Weights of a small mixture-of-experts language model, trained from scratch on English Wikipedia.
Experts: 12 experts in each of 14 layers, 2 picks a token, a softmax router.
Below are experts of layer 10 (counted from 0) of a mixture-of-experts language model. Rows are named gate (a neuron's input weights, with its number), up (a neuron's input weights, with its number) and show model dimensions 64-95. Each number is 50 + 12 x the weight over its row's rms, rounded and kept within 0 to 99.
Before each expert's rows: "comes after" lists some tokens at least twice as common just before its tokens as in all text; "gets" lists some tokens that make up at least twice as much of what it gets as of all text. This comes from a sample of Wikipedia text that the model never trained on. Tokens count by the router's weight.

# expert 6
comes after: "-", ":", "\n\n", " (", "born", " =\n\n"
gets: " ", "\n", " Born", "born", " Country", " information"
gate0:43 62 70 40 58 51 38 34 42 52 45 32 43 69 58 71 54 49 52 52 61 42 65 50 31 32 51 72 63 69 64 59
up0:40 38 39 55 40 47 59 53 58 43 62 50 62 52 63 37 43 42 55 35 60 76 32 46 42 44 36 42 60 48 41 48
gate1:46 53 39 58 35 55 42 59 32 53 59 30 40 64 51 54 37 35 52 56 55 69 49 70 47 66 68 40 45 43 55 50
up1:56 44 71 61 51 75 32 38 63 40 63 57 51 53 44 79 61 38 29 63 55 68 54 49 36 55 52 45 68 52 48 48
gate2:59 20 63 56 50 53 42 41 78 59 52 50 54 52 44 51 54 40 34 42 70 61 65 48 46 56 51 55 54 89 57 55
up2:57 35 70 41 56 52 47 37 60 61 40 47 32 55 46 58 70 48 35 35 64 62 52 45 57 41 51 59 46 65 65 58
gate3:45 55 38 40 42 69 61 34 52 43 45 29 60 59 47 56 73 42 58 45 53 55 46 50 51 64 61 58 61 43 48 50
up3:73 58 36 41 47 64 68 46 43 39 57 37 58 35 54 47 80 43 70 65 41 30 65 47 32 41 64 61 65 30 58 73
gate4:65 55 37 48 70 67 17 45 49 41 27 36 50 68 55 44 57 70 29 40 71 14 46 49 55 58 59 61 66 24 66 43
up4:65 41 50 34 48 76 43 20 69 53 27 29 45 52 40 29 57 56 63 40 75 42 44 52 59 65 70 64 67 58 54 48
gate5:35 62 58 51 50 58 42 54 36 52 58 42 61 56 59 41 56 44 56 53 32 48 58 56 66 47 61 38 41 52 56 45
up5:60 57 65 46 30 41 66 38 47 78 49 47 52 35 54 56 53 51 49 57 47 47 66 50 46 27 52 50 47 58 68 39
gate6:33 71 75 59 61 52 57 40 46 73 62 61 45 42 47 52 55 50 91 54 56 68 48 31 73 26 53 40 69 37 52 63
up6:61 64 56 63 68 65 60 62 39 57 36 70 59 62 38 49 58 49 38 50 40 67 63 33 47 39 42 35 49 50 55 52
gate7:66 60 19 62 50 43 45 44 49 30 56 51 43 29 17 68 39 58 65 58 42 56 41 44 57 57 38 55 58 47 59 51
up7:37 68 45 54 52 49 41 53 39 50 91 66 38 53 51 49 25 53 81 84 34 53 49 55 52 62 40 37 47 38 55 41
gate8:81 62 40 56 52 56 61 33 39 34 54 42 30 65 19 58 50 37 60 44 54 42 65 40 58 51 51 49 43 59 47 44
up8:26 55 60 46 43 54 47 41 56 61 43 52 36 49 67 29 42 56 20 46 46 76 52 67 60 41 50 64 48 52 48 52
gate9:41 51 53 35 58 60 41 52 30 44 51 69 52 47 51 35 36 26 53 54 29 79 31 47 49 37 41 69 43 54 53 62
up9:54 31 35 39 32 45 41 43 39 70 45 50 72 58 64 75 43 27 52 53 61 54 65 32 57 89 38 51 50 42 45 39
gate10:52 15 57 64 29 68 49 34 61 46 30 66 39 67 64 78 53 27 66 62 51 57 59 51 82 47 45 44 43 49 37 53
up10:44 71 36 33 74 51 63 69 41 56 76 20 57 31 32 13 54 67 51 45 51 43 44 59 27 61 55 72 65 45 51 39
gate11:45 51 24 42 51 67 44 51 48 47 34 42 63 60 63 38 23 63 46 52 56 45 60 74 58 39 57 38 37 70 63 42
up11:64 46 63 33 62 66 32 56 60 68 79 46 54 52 48 37 73 48 50 44 45 51 57 38 57 44 53 51 58 57 47 61
gate12:63 28 53 51 62 39 37 47 61 39 62 49 24 39 55 61 50 41 29 39 46 67 53 47 67 49 32 54 39 61 45 46
up12:51 41 56 59 63 47 50 58 52 50 65 52 66 69 72 45 31 50 57 41 57 54 43 47 47 75 54 44 58 49 58 52
gate13:61 44 54 49 43 47 58 41 52 59 38 62 33 34 43 32 23 52 69 67 46 37 59 36 59 47 46 62 74 51 59 69
up13:34 23 63 54 51 54 32 33 77 66 57 54 36 55 39 54 55 44 53 58 60 52 65 49 64 61 25 62 69 38 49 60
gate14:38 67 63 49 51 52 43 47 74 38 59 56 40 39 63 47 45 27 24 64 42 17 47 56 63 33 60 50 63 54 63 46
up14:51 64 42 45 52 49 43 58 68 56 63 81 60 46 67 51 50 34 25 68 35 34 48 67 62 34 53 56 66 40 56 52
gate15:59 40 63 55 60 55 63 63 39 58 73 52 55 39 47 53 45 48 30 38 37 47 41 76 55 56 47 51 54 34 40 75
up15:46 62 29 35 25 41 45 64 46 52 36 48 39 42 48 52 26 57 57 35 52 52 60 51 17 56 70 75 45 42 48 45
gate16:29 66 56 22 34 22 44 33 59 59 41 44 52 35 29 64 42 48 48 52 58 50 38 48 50 53 42 52 38 63 66 34
up16:61 61 59 51 50 51 43 63 43 70 56 69 54 53 53 43 53 62 50 41 58 66 50 62 62 57 43 36 42 36 60 61
gate17:43 35 53 54 52 59 54 69 53 48 47 53 57 49 44 46 46 65 22 36 74 29 54 44 44 59 48 53 46 21 56 58
up17:60 35 58 31 66 50 47 41 70 52 82 48 52 54 54 43 74 47 66 53 39 65 65 54 61 36 45 49 54 75 51 55
gate18:30 55 35 42 27 48 54 51 45 61 48 50 50 29 47 49 54 40 41 62 52 57 37 79 48 30 58 56 42 76 52 33
up18:57 46 49 57 59 51 46 60 52 65 41 43 34 31 31 48 59 28 53 58 62 58 38 47 68 58 57 59 73 64 46 33
gate19:34 60 30 43 65 51 45 70 51 48 35 43 27 48 62 55 42 41 31 55 46 35 22 57 33 31 47 47 56 39 57 49
up19:50 55 67 58 52 52 42 46 33 49 63 56 58 61 72 41 44 51 63 25 64 39 55 33 67 49 67 58 53 45 34 51
gate20:51 62 29 40 52 69 38 36 33 49 77 44 59 37 54 43 65 50 77 34 49 65 68 51 32 63 39 66 35 42 74 48
up20:46 50 60 32 47 41 60 23 20 55 29 57 43 33 47 42 60 52 46 48 45 56 34 51 46 59 40 61 55 62 55 57
gate21:59 26 41 47 47 48 52 69 56 51 46 60 51 33 47 66 23 54 37 55 46 38 50 37 47 56 49 57 46 39 59 53
up21:54 58 64 42 60 59 35 54 39 40 38 53 56 60 56 41 64 65 51 40 45 58 52 54 76 46 63 64 52 47 49 54
gate22:62 47 20 51 46 35 46 50 25 56 51 45 34 39 38 62 56 61 39 45 48 45 53 58 40 47 37 40 64 31 50 42
up22:37 36 64 35 59 79 54 64 54 38 35 37 35 21 37 41 74 44 42 57 49 46 36 43 47 60 66 65 63 37 70 46
gate23:62 39 56 58 53 45 56 42 64 42 69 56 55 53 51 45 42 45 41 45 64 49 44 59 57 53 45 23 38 41 49 85
up23:65 63 53 45 59 39 44 76 36 63 61 60 46 69 64 57 38 47 59 43 49 19 48 33 32 53 58 66 54 33 64 40
gate24:56 48 65 69 50 39 62 43 49 44 66 53 48 65 47 40 43 65 51 60 67 38 39 42 42 60 61 58 45 48 58 54
up24:54 56 41 35 61 63 46 72 48 60 71 71 52 43 38 50 37 52 47 63 46 45 26 31 12 46 70 56 62 56 65 32
gate25:47 60 48 45 53 46 46 57 63 54 77 58 75 49 42 67 48 58 30 53 43 53 50 48 48 39 70 70 54 45 47 74
up25:61 52 49 55 60 43 56 28 47 63 48 41 49 57 55 62 51 60 54 40 54 60 29 48 34 63 62 64 35 37 36 72
gate26:72 63 67 53 49 36 30 43 41 44 46 51 68 45 41 70 44 58 69 46 42 34 57 33 57 47 38 46 45 59 33 60
up26:39 67 68 50 63 38 57 60 48 53 57 63 58 59 61 38 38 71 44 50 41 44 44 57 50 55 39 52 45 48 47 42
gate27:42 59 48 58 44 50 41 31 46 55 45 40 54 10 44 46 72 48 61 48 33 19 72 46 63 47 30 55 67 44 60 51
up27:39 54 51 56 55 70 51 49 46 54 41 27 35 57 57 50 52 40 62 54 59 61 41 30 45 52 60 52 25 37 47 51
gate28:42 44 49 49 39 48 57 34 66 63 64 57 51 61 60 53 40 51 60 56 52 47 62 38 49 47 60 74 54 47 60 41
up28:60 49 44 34 61 47 61 59 24 38 55 33 49 64 41 53 67 67 48 34 49 56 61 83 59 51 47 40 35 39 50 56
gate29:49 48 60 34 50 62 63 31 50 48 62 53 42 53 55 70 43 61 53 51 56 43 52 60 37 45 59 42 36 25 68 49
up29:55 47 59 72 38 24 39 69 42 44 37 52 65 54 60 50 50 38 40 40 44 59 42 52 68 51 47 58 61 58 39 65
gate30:57 54 72 53 62 52 47 43 50 42 54 51 56 54 32 53 61 60 54 49 36 51 55 51 43 59 78 56 53 53 45 41
up30:37 64 69 37 68 64 61 69 71 26 80 70 54 50 54 44 72 46 36 46 31 56 46 53 60 71 37 40 59 48 33 74
gate31:62 69 44 57 27 54 52 34 46 47 52 70 61 36 40 51 65 58 52 42 72 49 63 35 52 51 84 59 37 48 65 63
up31:63 50 94 36 56 51 44 44 79 54 55 53 24 49 40 57 56 52 62 72 46 55 56 63 71 58 53 62 56 40 60 49
gate32:59 37 46 63 36 60 48 38 53 63 43 66 43 34 54 65 28 40 70 16 74 48 68 68 41 32 48 61 71 37 62 51
up32:65 55 46 30 56 52 55 43 54 70 47 51 47 40 41 65 51 45 47 46 49 54 67 53 33 47 61 24 74 29 63 51

# expert 9
comes after: " |", ";", "|", " Mc", " G", " W"
gets: " ", " B", " G", " W", " D", "p"
gate0:64 38 49 32 54 43 45 49 62 52 40 50 69 39 41 47 36 47 68 45 55 59 41 47 35 41 65 58 54 53 59 60
up0:40 50 59 62 42 49 59 63 61 33 46 24 52 42 58 50 40 34 44 43 47 51 54 35 45 47 58 42 54 56 30 42
gate1:55 32 56 67 25 74 67 58 48 52 44 57 66 45 44 17 45 43 45 60 56 49 34 44 59 48 58 63 57 27 48 44
up1:50 50 52 32 40 36 27 54 41 50 56 72 64 51 62 69 50 46 62 35 49 47 53 41 44 36 41 46 47 55 34 36
gate2:51 43 52 41 55 35 56 46 32 41 63 65 57 36 46 62 41 39 47 52 41 72 32 53 34 73 29 20 64 24 69 43
up2:66 31 39 53 63 48 57 57 81 42 37 52 39 54 30 50 34 64 47 84 55 53 14 34 55 58 51 53 45 28 51 52
gate3:54 21 54 40 47 39 50 62 49 39 47 53 72 58 53 33 52 58 73 45 46 51 71 51 61 58 58 34 48 51 50 63
up3:55 56 48 69 37 59 50 48 49 60 42 33 38 37 48 50 43 56 34 49 50 34 71 56 44 48 40 54 60 67 45 54
gate4:67 61 62 23 56 33 50 68 68 51 56 41 37 62 31 61 41 56 46 59 71 35 55 63 55 64 37 38 50 36 47 52
up4:25 54 46 56 47 60 62 27 43 54 47 63 52 44 50 47 33 52 57 61 63 56 48 52 54 25 41 50 58 60 61 35
gate5:57 48 42 80 45 68 47 55 51 52 47 30 52 39 52 48 41 48 41 56 52 50 50 67 55 24 54 29 65 65 72 50
up5:51 40 56 53 44 48 51 47 38 67 51 64 35 31 46 55 63 42 63 68 47 56 59 62 45 38 83 39 61 39 36 66
gate6:56 61 34 62 51 25 53 39 44 57 55 41 52 45 18 59 54 64 32 73 73 28 71 67 45 35 44 46 60 58 28 58
up6:31 69 36 27 56 47 69 51 37 46 23 58 72 58 55 55 38 25 34 40 44 65 52 54 54 42 52 68 67 50 41 48
gate7:52 31 64 36 58 69 51 60 65 51 65 41 63 41 52 24 64 58 56 53 14 43 50 45 50 37 61 60 57 57 55 39
up7:50 67 29 63 44 20 53 32 72 43 21 49 66 56 59 73 38 52 44 28 63 69 50 51 44 48 59 44 44 55 38 54
gate8:56 52 28 48 30 53 60 67 35 47 50 62 43 35 26 50 46 64 49 49 41 64 41 44 50 65 52 29 55 68 32 47
up8:69 34 32 47 54 48 49 43 46 55 60 60 42 45 47 20 45 49 51 49 58 60 20 46 19 58 47 47 53 39 31 33
gate9:28 50 54 44 56 20 46 43 47 61 63 50 58 79 28 48 40 66 65 52 75 39 40 53 44 34 72 51 54 51 53 85
up9:69 54 41 65 42 76 45 68 45 41 35 51 57 02 59 46 54 48 26 62 30 44 56 31 55 66 40 44 60 33 65 24
gate10:34 37 59 53 67 58 78 33 47 49 35 49 72 37 51 58 45 38 27 26 62 59 67 48 43 43 30 50 61 51 46 56
up10:83 64 59 50 51 37 37 50 61 35 68 65 47 64 50 51 72 65 63 43 54 40 38 47 57 50 60 47 43 56 61 57
gate11:71 66 54 40 59 54 73 38 37 54 67 70 45 41 55 30 55 67 57 38 51 62 30 60 51 62 48 35 46 37 53 58
up11:16 33 48 57 37 56 56 68 58 50 22 35 61 56 42 53 33 45 45 46 45 33 73 44 65 45 71 60 69 62 39 49
gate12:43 42 53 70 44 53 35 58 80 40 61 72 57 44 40 56 48 45 40 53 62 57 49 36 45 58 71 53 57 31 46 60
up12:55 60 53 47 65 43 67 54 57 57 50 63 26 60 43 40 73 36 65 42 45 71 61 53 46 31 68 61 33 65 39 57
gate13:52 39 57 65 43 54 54 38 53 23 48 45 54 70 28 56 61 41 59 61 36 49 44 63 60 48 59 59 36 40 25 38
up13:60 66 62 45 49 64 37 62 44 42 71 49 30 49 86 55 35 84 55 31 54 54 34 51 53 64 52 46 54 51 72 52
gate14:35 31 40 38 42 59 65 54 44 47 32 50 41 28 71 47 55 44 61 49 53 32 59 37 54 64 68 44 40 44 58 63
up14:51 49 52 28 62 57 54 61 37 60 60 55 56 26 33 55 63 43 64 49 65 34 72 57 50 66 68 67 62 47 49 54
gate15:66 53 29 45 38 67 54 65 51 59 54 45 38 56 57 47 64 69 70 43 51 56 47 54 63 57 72 56 43 48 60 57
up15:49 45 46 64 43 41 55 55 54 47 41 80 53 37 53 58 36 88 30 56 67 47 56 24 36 62 60 60 46 40 61 33
gate16:55 49 57 52 30 36 47 52 61 37 56 50 27 62 22 58 52 45 53 39 49 19 66 40 38 83 55 28 58 60 65 57
up16:56 41 58 54 45 51 39 51 53 42 67 65 30 52 42 73 37 60 49 41 53 53 33 66 53 62 61 46 56 36 59 59
gate17:40 50 32 46 64 66 46 33 48 65 54 64 36 52 14 60 55 33 48 43 45 42 61 25 44 59 57 50 36 42 50 61
up17:37 47 20 63 60 64 38 16 43 52 47 48 33 55 22 31 52 30 39 43 45 26 47 44 54 55 58 39 64 56 51 51
gate18:56 43 52 59 62 38 29 45 45 47 52 42 45 45 29 62 55 36 34 42 41 56 44 53 58 40 50 35 49 68 41 64
up18:50 53 31 79 47 55 54 28 70 53 45 27 48 53 54 44 58 55 54 50 47 45 42 54 52 38 50 48 37 47 49 60
gate19:35 48 48 57 53 48 44 47 39 41 54 50 49 64 52 69 55 47 54 48 72 35 35 52 53 41 47 46 42 37 59 20
up19:45 49 41 50 47 56 46 47 24 35 53 27 55 54 41 71 64 51 51 34 41 52 49 52 51 51 64 46 46 55 57 54
gate20:46 79 62 72 51 51 39 40 54 24 40 47 53 31 39 56 65 46 47 78 49 54 39 42 36 66 68 54 34 57 57 70
up20:53 46 32 34 55 61 57 60 56 45 57 56 52 67 67 57 54 41 44 42 57 43 42 48 56 51 54 58 57 48 41 46
gate21:46 67 50 60 43 73 47 56 57 53 32 59 43 63 59 40 50 59 50 73 26 46 45 60 45 63 58 25 70 73 42 54
up21:55 47 74 21 46 37 31 37 43 33 48 52 57 47 56 57 37 23 71 41 68 47 49 47 47 37 51 71 49 54 36 18
gate22:43 63 60 52 47 57 57 50 52 37 44 48 45 67 37 41 55 31 32 58 48 62 51 40 53 41 40 42 39 37 53 33
up22:36 28 65 28 76 50 67 59 48 54 59 37 46 72 78 49 69 51 23 34 41 55 36 56 53 57 49 67 29 50 48 22
gate23:43 72 45 54 73 45 61 59 55 47 61 51 40 64 56 56 43 36 68 60 81 71 41 52 43 38 30 72 55 57 50 51
up23:51 53 47 41 55 48 60 56 44 55 60 42 58 41 44 64 63 47 48 52 48 40 39 47 39 55 55 28 15 39 39 33
gate24:57 34 58 42 63 44 38 64 63 49 32 48 44 62 66 37 49 48 50 56 58 87 46 64 65 48 30 43 44 27 52 41
up24:68 44 60 35 73 63 52 78 48 41 57 51 78 46 70 55 32 59 55 35 41 55 43 61 49 62 20 58 03 62 49 50
gate25:59 58 62 56 64 57 57 52 65 42 35 66 40 47 52 63 60 47 53 49 50 53 60 26 39 40 76 52 59 25 48 77
up25:41 60 40 65 41 50 28 59 49 51 56 42 49 52 60 45 33 53 48 47 74 32 43 68 40 55 42 39 55 63 49 46
gate26:33 59 62 40 25 49 41 36 36 77 32 44 82 64 57 68 38 34 50 51 59 27 51 58 47 59 67 54 52 28 50 36
up26:45 78 51 54 40 61 54 33 56 31 40 47 66 62 59 62 52 48 68 55 34 38 44 49 42 49 87 57 54 30 42 32
gate27:57 65 64 52 25 62 38 47 68 58 37 58 42 55 65 60 38 28 63 69 66 18 63 61 46 23 63 47 40 58 43 42
up27:24 38 67 55 66 39 45 35 58 53 47 42 52 29 27 33 59 55 47 56 53 58 43 22 66 46 45 53 48 48 64 42
gate28:48 69 65 66 46 31 56 47 42 19 66 38 47 40 58 53 25 55 44 55 47 40 45 60 50 54 50 42 56 53 40 37
up28:53 60 36 50 47 59 42 57 48 72 37 36 58 59 50 45 50 42 63 58 52 53 30 41 41 47 42 37 44 28 39 44
gate29:65 53 44 49 74 50 50 60 47 56 59 68 56 48 37 33 45 36 46 53 59 51 32 38 63 31 55 51 44 34 64 45
up29:41 61 49 45 25 44 42 50 52 46 41 46 60 66 47 68 35 35 49 47 37 66 64 54 63 56 61 57 47 63 30 49
gate30:60 44 54 41 60 51 55 57 48 54 44 38 50 57 32 55 50 66 46 67 32 26 56 45 62 52 51 62 61 46 72 65
up30:42 39 21 73 65 48 47 45 58 48 51 48 55 43 51 64 49 64 43 56 51 32 39 58 67 29 59 69 64 45 55 45
gate31:43 48 51 71 47 61 62 63 59 33 47 57 22 52 52 35 49 38 57 54 50 45 37 42 62 41 42 55 60 36 41 53
up31:50 55 41 40 55 60 59 66 35 50 61 44 45 55 53 70 45 69 58 37 61 62 55 39 34 64 42 49 47 67 65 37
gate32:52 63 63 56 55 47 52 41 55 42 37 22 50 43 50 50 54 59 68 49 49 59 45 69 53 46 32 58 43 67 48 60
up32:62 40 55 34 58 63 42 42 46 51 52 45 63 74 57 38 47 63 42 42 60 41 56 36 49 59 65 59 51 25 26 44

# expert 10
comes after: " ", " of", " in", " a", " as", " with"
gets: " the", " a", " \"", " The", " his", " an"
gate0:68 49 22 55 60 44 47 48 53 67 53 40 61 50 40 32 52 46 57 38 57 79 40 45 37 42 28 48 55 53 42 53
up0:34 56 56 53 39 23 11 47 33 45 30 61 79 47 30 37 38 43 41 52 52 53 43 51 55 56 69 55 47 69 60 52
gate1:59 32 39 72 57 45 32 52 51 45 34 36 62 44 51 39 70 39 31 59 70 41 49 50 50 66 49 58 49 41 60 44
up1:59 36 49 41 71 39 58 47 40 45 47 48 56 71 54 78 42 31 58 42 56 58 62 56 54 77 47 55 51 37 47 32
gate2:66 48 40 57 39 47 40 52 69 60 64 61 63 62 68 63 47 60 72 59 50 29 49 42 36 48 45 41 47 50 28 31
up2:53 49 55 46 41 12 51 49 42 23 65 37 27 48 51 57 42 45 51 40 24 34 50 62 38 46 55 39 38 31 63 60
gate3:71 53 42 44 78 46 54 49 54 44 73 42 46 43 58 57 46 53 60 67 71 45 24 70 24 57 68 49 25 27 49 61
up3:49 52 51 39 57 37 58 52 73 45 54 35 42 24 36 47 44 73 52 34 53 46 42 39 62 54 60 20 44 48 48 47
gate4:56 43 63 55 38 57 45 55 48 69 49 33 47 36 28 30 33 75 21 42 69 50 73 40 60 62 23 32 56 64 38 54
up4:40 66 77 33 45 60 51 52 53 61 57 39 61 32 19 59 57 71 23 29 66 39 63 51 48 60 49 48 59 58 52 47
gate5:55 35 54 52 69 51 64 53 60 66 55 67 31 36 55 38 65 71 49 45 63 38 65 73 66 56 45 43 32 51 56 39
up5:43 50 49 40 65 56 49 55 55 55 45 28 52 34 57 58 45 53 27 59 21 60 40 37 52 46 57 58 62 57 63 30
gate6:69 84 64 10 60 59 43 37 54 48 62 43 42 43 42 40 25 59 57 33 42 45 53 50 58 62 57 60 38 58 43 56
up6:63 44 58 71 21 54 57 46 62 48 50 37 70 42 41 45 51 42 74 48 57 33 39 59 24 54 60 63 58 25 63 57
gate7:48 59 27 51 46 44 44 53 53 58 60 56 28 47 40 57 47 57 25 62 44 37 75 49 52 37 59 36 48 42 44 52
up7:33 56 34 43 40 37 58 48 57 43 68 61 35 30 45 33 40 40 37 61 49 47 39 59 52 34 50 59 37 52 42 62
gate8:47 44 69 43 49 51 49 54 35 49 52 76 56 39 59 49 48 36 40 67 50 36 42 66 44 63 39 65 78 31 59 53
up8:38 48 35 50 67 40 37 72 58 66 37 66 53 69 56 58 47 61 56 53 40 53 68 51 36 43 48 60 38 65 28 39
gate9:42 56 38 48 44 61 53 49 35 58 62 48 29 45 48 67 49 49 60 59 48 66 30 45 63 40 42 39 43 40 54 42
up9:47 73 41 60 44 55 58 52 34 53 55 52 48 50 51 60 51 60 36 52 43 32 36 56 54 45 46 54 38 56 55 50
gate10:55 60 42 47 55 36 36 55 47 37 58 57 31 39 61 43 58 73 51 38 52 53 49 55 86 40 56 48 37 54 41 37
up10:29 27 59 25 67 43 33 46 63 50 41 61 27 63 41 67 41 44 54 78 51 44 52 66 43 58 72 61 55 51 46 62
gate11:41 61 55 45 66 44 57 66 62 59 41 46 61 52 46 58 41 34 64 41 28 64 33 62 56 26 45 59 51 61 48 50
up11:41 62 61 51 44 50 68 63 45 35 31 40 43 38 81 55 49 35 52 49 36 68 36 56 38 21 52 40 64 50 60 49
gate12:46 57 55 36 64 46 53 67 46 28 50 58 43 54 59 65 39 49 49 53 61 52 26 51 39 63 52 59 58 38 31 54
up12:35 38 35 53 40 56 32 70 56 37 29 69 57 45 52 37 54 61 55 44 62 46 30 65 51 66 49 54 50 47 37 51
gate13:60 41 24 47 41 49 44 52 56 60 46 44 50 44 35 62 72 50 58 32 57 64 44 38 61 49 44 43 43 46 52 42
up13:73 54 39 47 56 58 66 45 56 54 72 54 55 52 47 41 55 47 79 54 48 37 59 47 56 38 54 59 60 82 37 51
gate14:42 55 62 37 63 50 58 66 59 37 60 68 53 41 39 49 41 55 64 37 44 68 59 47 45 46 41 43 44 66 64 58
up14:51 49 41 52 68 43 42 33 30 54 44 47 34 65 61 62 67 41 37 63 57 54 37 58 54 36 47 60 47 46 66 53
gate15:65 54 46 54 69 48 50 50 59 49 47 49 46 42 46 51 64 69 45 44 54 35 46 50 60 59 50 46 61 56 30 53
up15:69 52 44 50 60 45 53 54 48 49 46 44 53 54 53 47 55 50 48 33 51 43 50 45 59 50 39 58 45 71 48 50
gate16:60 58 52 33 44 38 60 53 58 62 51 73 42 26 50 41 36 54 51 59 80 65 67 65 43 54 48 59 35 59 74 65
up16:56 47 31 37 56 57 70 72 40 72 61 59 52 31 57 63 38 65 49 48 41 51 40 43 58 37 66 48 39 54 71 61
gate17:51 42 72 54 65 55 69 18 66 46 65 25 54 54 47 28 25 47 51 44 48 44 45 44 35 33 37 38 36 46 45 42
up17:51 64 68 46 45 57 36 64 51 66 40 44 47 54 44 57 42 42 47 47 30 38 40 52 41 45 47 57 40 53 48 55
gate18:69 78 61 46 63 37 60 67 56 49 37 24 45 57 46 52 55 69 63 35 33 45 61 66 44 57 30 52 31 49 42 57
up18:72 59 68 52 56 40 58 69 43 55 53 41 52 51 38 35 42 68 68 28 34 54 78 64 37 40 33 49 40 64 54 36
gate19:45 33 39 39 63 35 35 37 25 71 46 42 50 29 61 50 59 51 54 40 50 43 59 45 48 52 70 53 54 29 47 38
up19:62 52 43 59 57 52 61 53 55 27 45 63 55 74 43 42 69 65 36 64 49 41 44 44 31 51 42 64 47 68 77 63
gate20:36 68 53 46 35 46 41 56 47 72 62 52 27 52 27 49 39 34 40 57 44 37 49 61 36 66 55 52 55 21 35 20
up20:70 28 44 53 43 41 62 47 47 58 47 66 50 49 38 51 43 51 53 58 48 56 64 55 48 64 61 42 54 44 42 61
gate21:61 63 59 56 46 45 39 56 26 68 50 44 47 37 40 60 54 59 27 62 25 67 66 47 38 29 58 63 38 62 51 62
up21:47 56 41 49 51 45 61 67 27 68 42 36 37 13 50 55 44 51 51 53 56 48 78 24 47 73 61 55 43 43 64 61
gate22:65 53 38 68 45 45 43 46 52 45 69 34 56 59 39 51 32 34 62 65 40 58 46 50 55 55 49 57 71 71 50 76
up22:54 45 68 37 52 57 64 55 39 46 43 71 50 45 63 47 75 49 47 38 58 35 56 49 56 48 44 52 50 40 46 28
gate23:47 63 47 54 43 52 44 45 62 58 40 61 46 52 48 85 56 44 61 26 46 53 69 34 35 54 51 70 30 70 36 82
up23:46 70 36 43 40 42 39 47 54 54 54 57 41 46 38 66 59 48 52 45 51 39 63 49 34 32 47 71 45 52 54 68
gate24:58 53 46 53 67 62 63 43 47 57 26 55 45 70 39 84 34 49 64 41 36 39 64 53 70 32 55 35 29 58 62 49
up24:61 54 66 57 63 60 60 42 45 46 47 38 64 46 77 48 68 61 28 50 56 39 36 48 57 42 54 52 60 57 45 35
gate25:43 38 53 36 38 47 77 51 52 44 42 49 62 37 31 24 67 70 53 40 33 18 34 61 57 41 59 47 48 42 49 52
up25:72 60 67 61 67 29 34 51 42 62 44 45 36 77 58 63 59 39 58 52 61 60 48 49 46 62 34 52 59 59 55 38
gate26:41 44 32 53 34 66 60 46 53 55 32 48 39 48 38 51 23 33 41 53 47 27 42 16 57 54 57 62 82 52 60 67
up26:47 44 59 46 46 67 67 34 45 63 36 52 71 59 25 46 59 53 56 66 60 58 41 48 59 54 70 56 45 56 44 47
gate27:42 48 58 44 69 49 54 40 44 60 36 43 45 51 54 63 49 36 50 47 38 32 50 65 44 26 54 50 61 21 41 32
up27:53 36 47 53 54 60 57 45 36 58 41 71 69 40 66 49 46 25 56 35 54 35 57 52 33 63 56 47 57 67 68 60
gate28:59 38 51 47 22 54 57 51 62 45 60 66 38 54 60 62 41 47 62 47 61 30 48 48 49 48 49 72 59 58 48 49
up28:64 46 34 56 43 60 65 56 58 38 52 47 50 46 43 51 47 45 61 39 38 23 49 46 35 54 52 67 63 55 40 29
gate29:64 40 51 24 65 46 63 46 55 55 55 68 64 44 49 52 77 44 51 39 49 35 47 37 49 35 48 55 47 54 28 73
up29:64 65 31 39 58 39 34 48 57 52 57 66 61 58 46 54 63 45 30 47 51 44 40 49 31 44 32 55 38 66 28 64
gate30:40 48 41 52 28 63 61 37 50 60 55 70 48 55 59 50 51 38 50 59 58 55 49 64 44 46 45 52 55 20 61 51
up30:34 77 48 55 61 45 54 57 54 44 27 48 39 71 51 36 44 55 55 55 48 54 70 44 37 53 29 41 48 38 40 71
gate31:61 29 44 37 48 48 46 41 57 61 53 53 60 63 05 48 52 32 36 66 62 62 36 53 51 53 41 62 44 36 56 42
up31:47 38 74 30 45 57 59 57 60 47 52 77 40 42 53 44 53 63 26 50 61 59 43 44 63 57 70 45 34 52 58 56
gate32:46 48 71 28 43 52 49 63 45 39 59 47 66 35 33 52 57 37 48 42 27 33 60 61 52 52 32 31 48 54 34 41
up32:39 40 53 34 42 33 53 39 56 43 54 45 63 42 53 61 56 47 46 62 47 35 70 52 49 57 45 45 42 40 59 55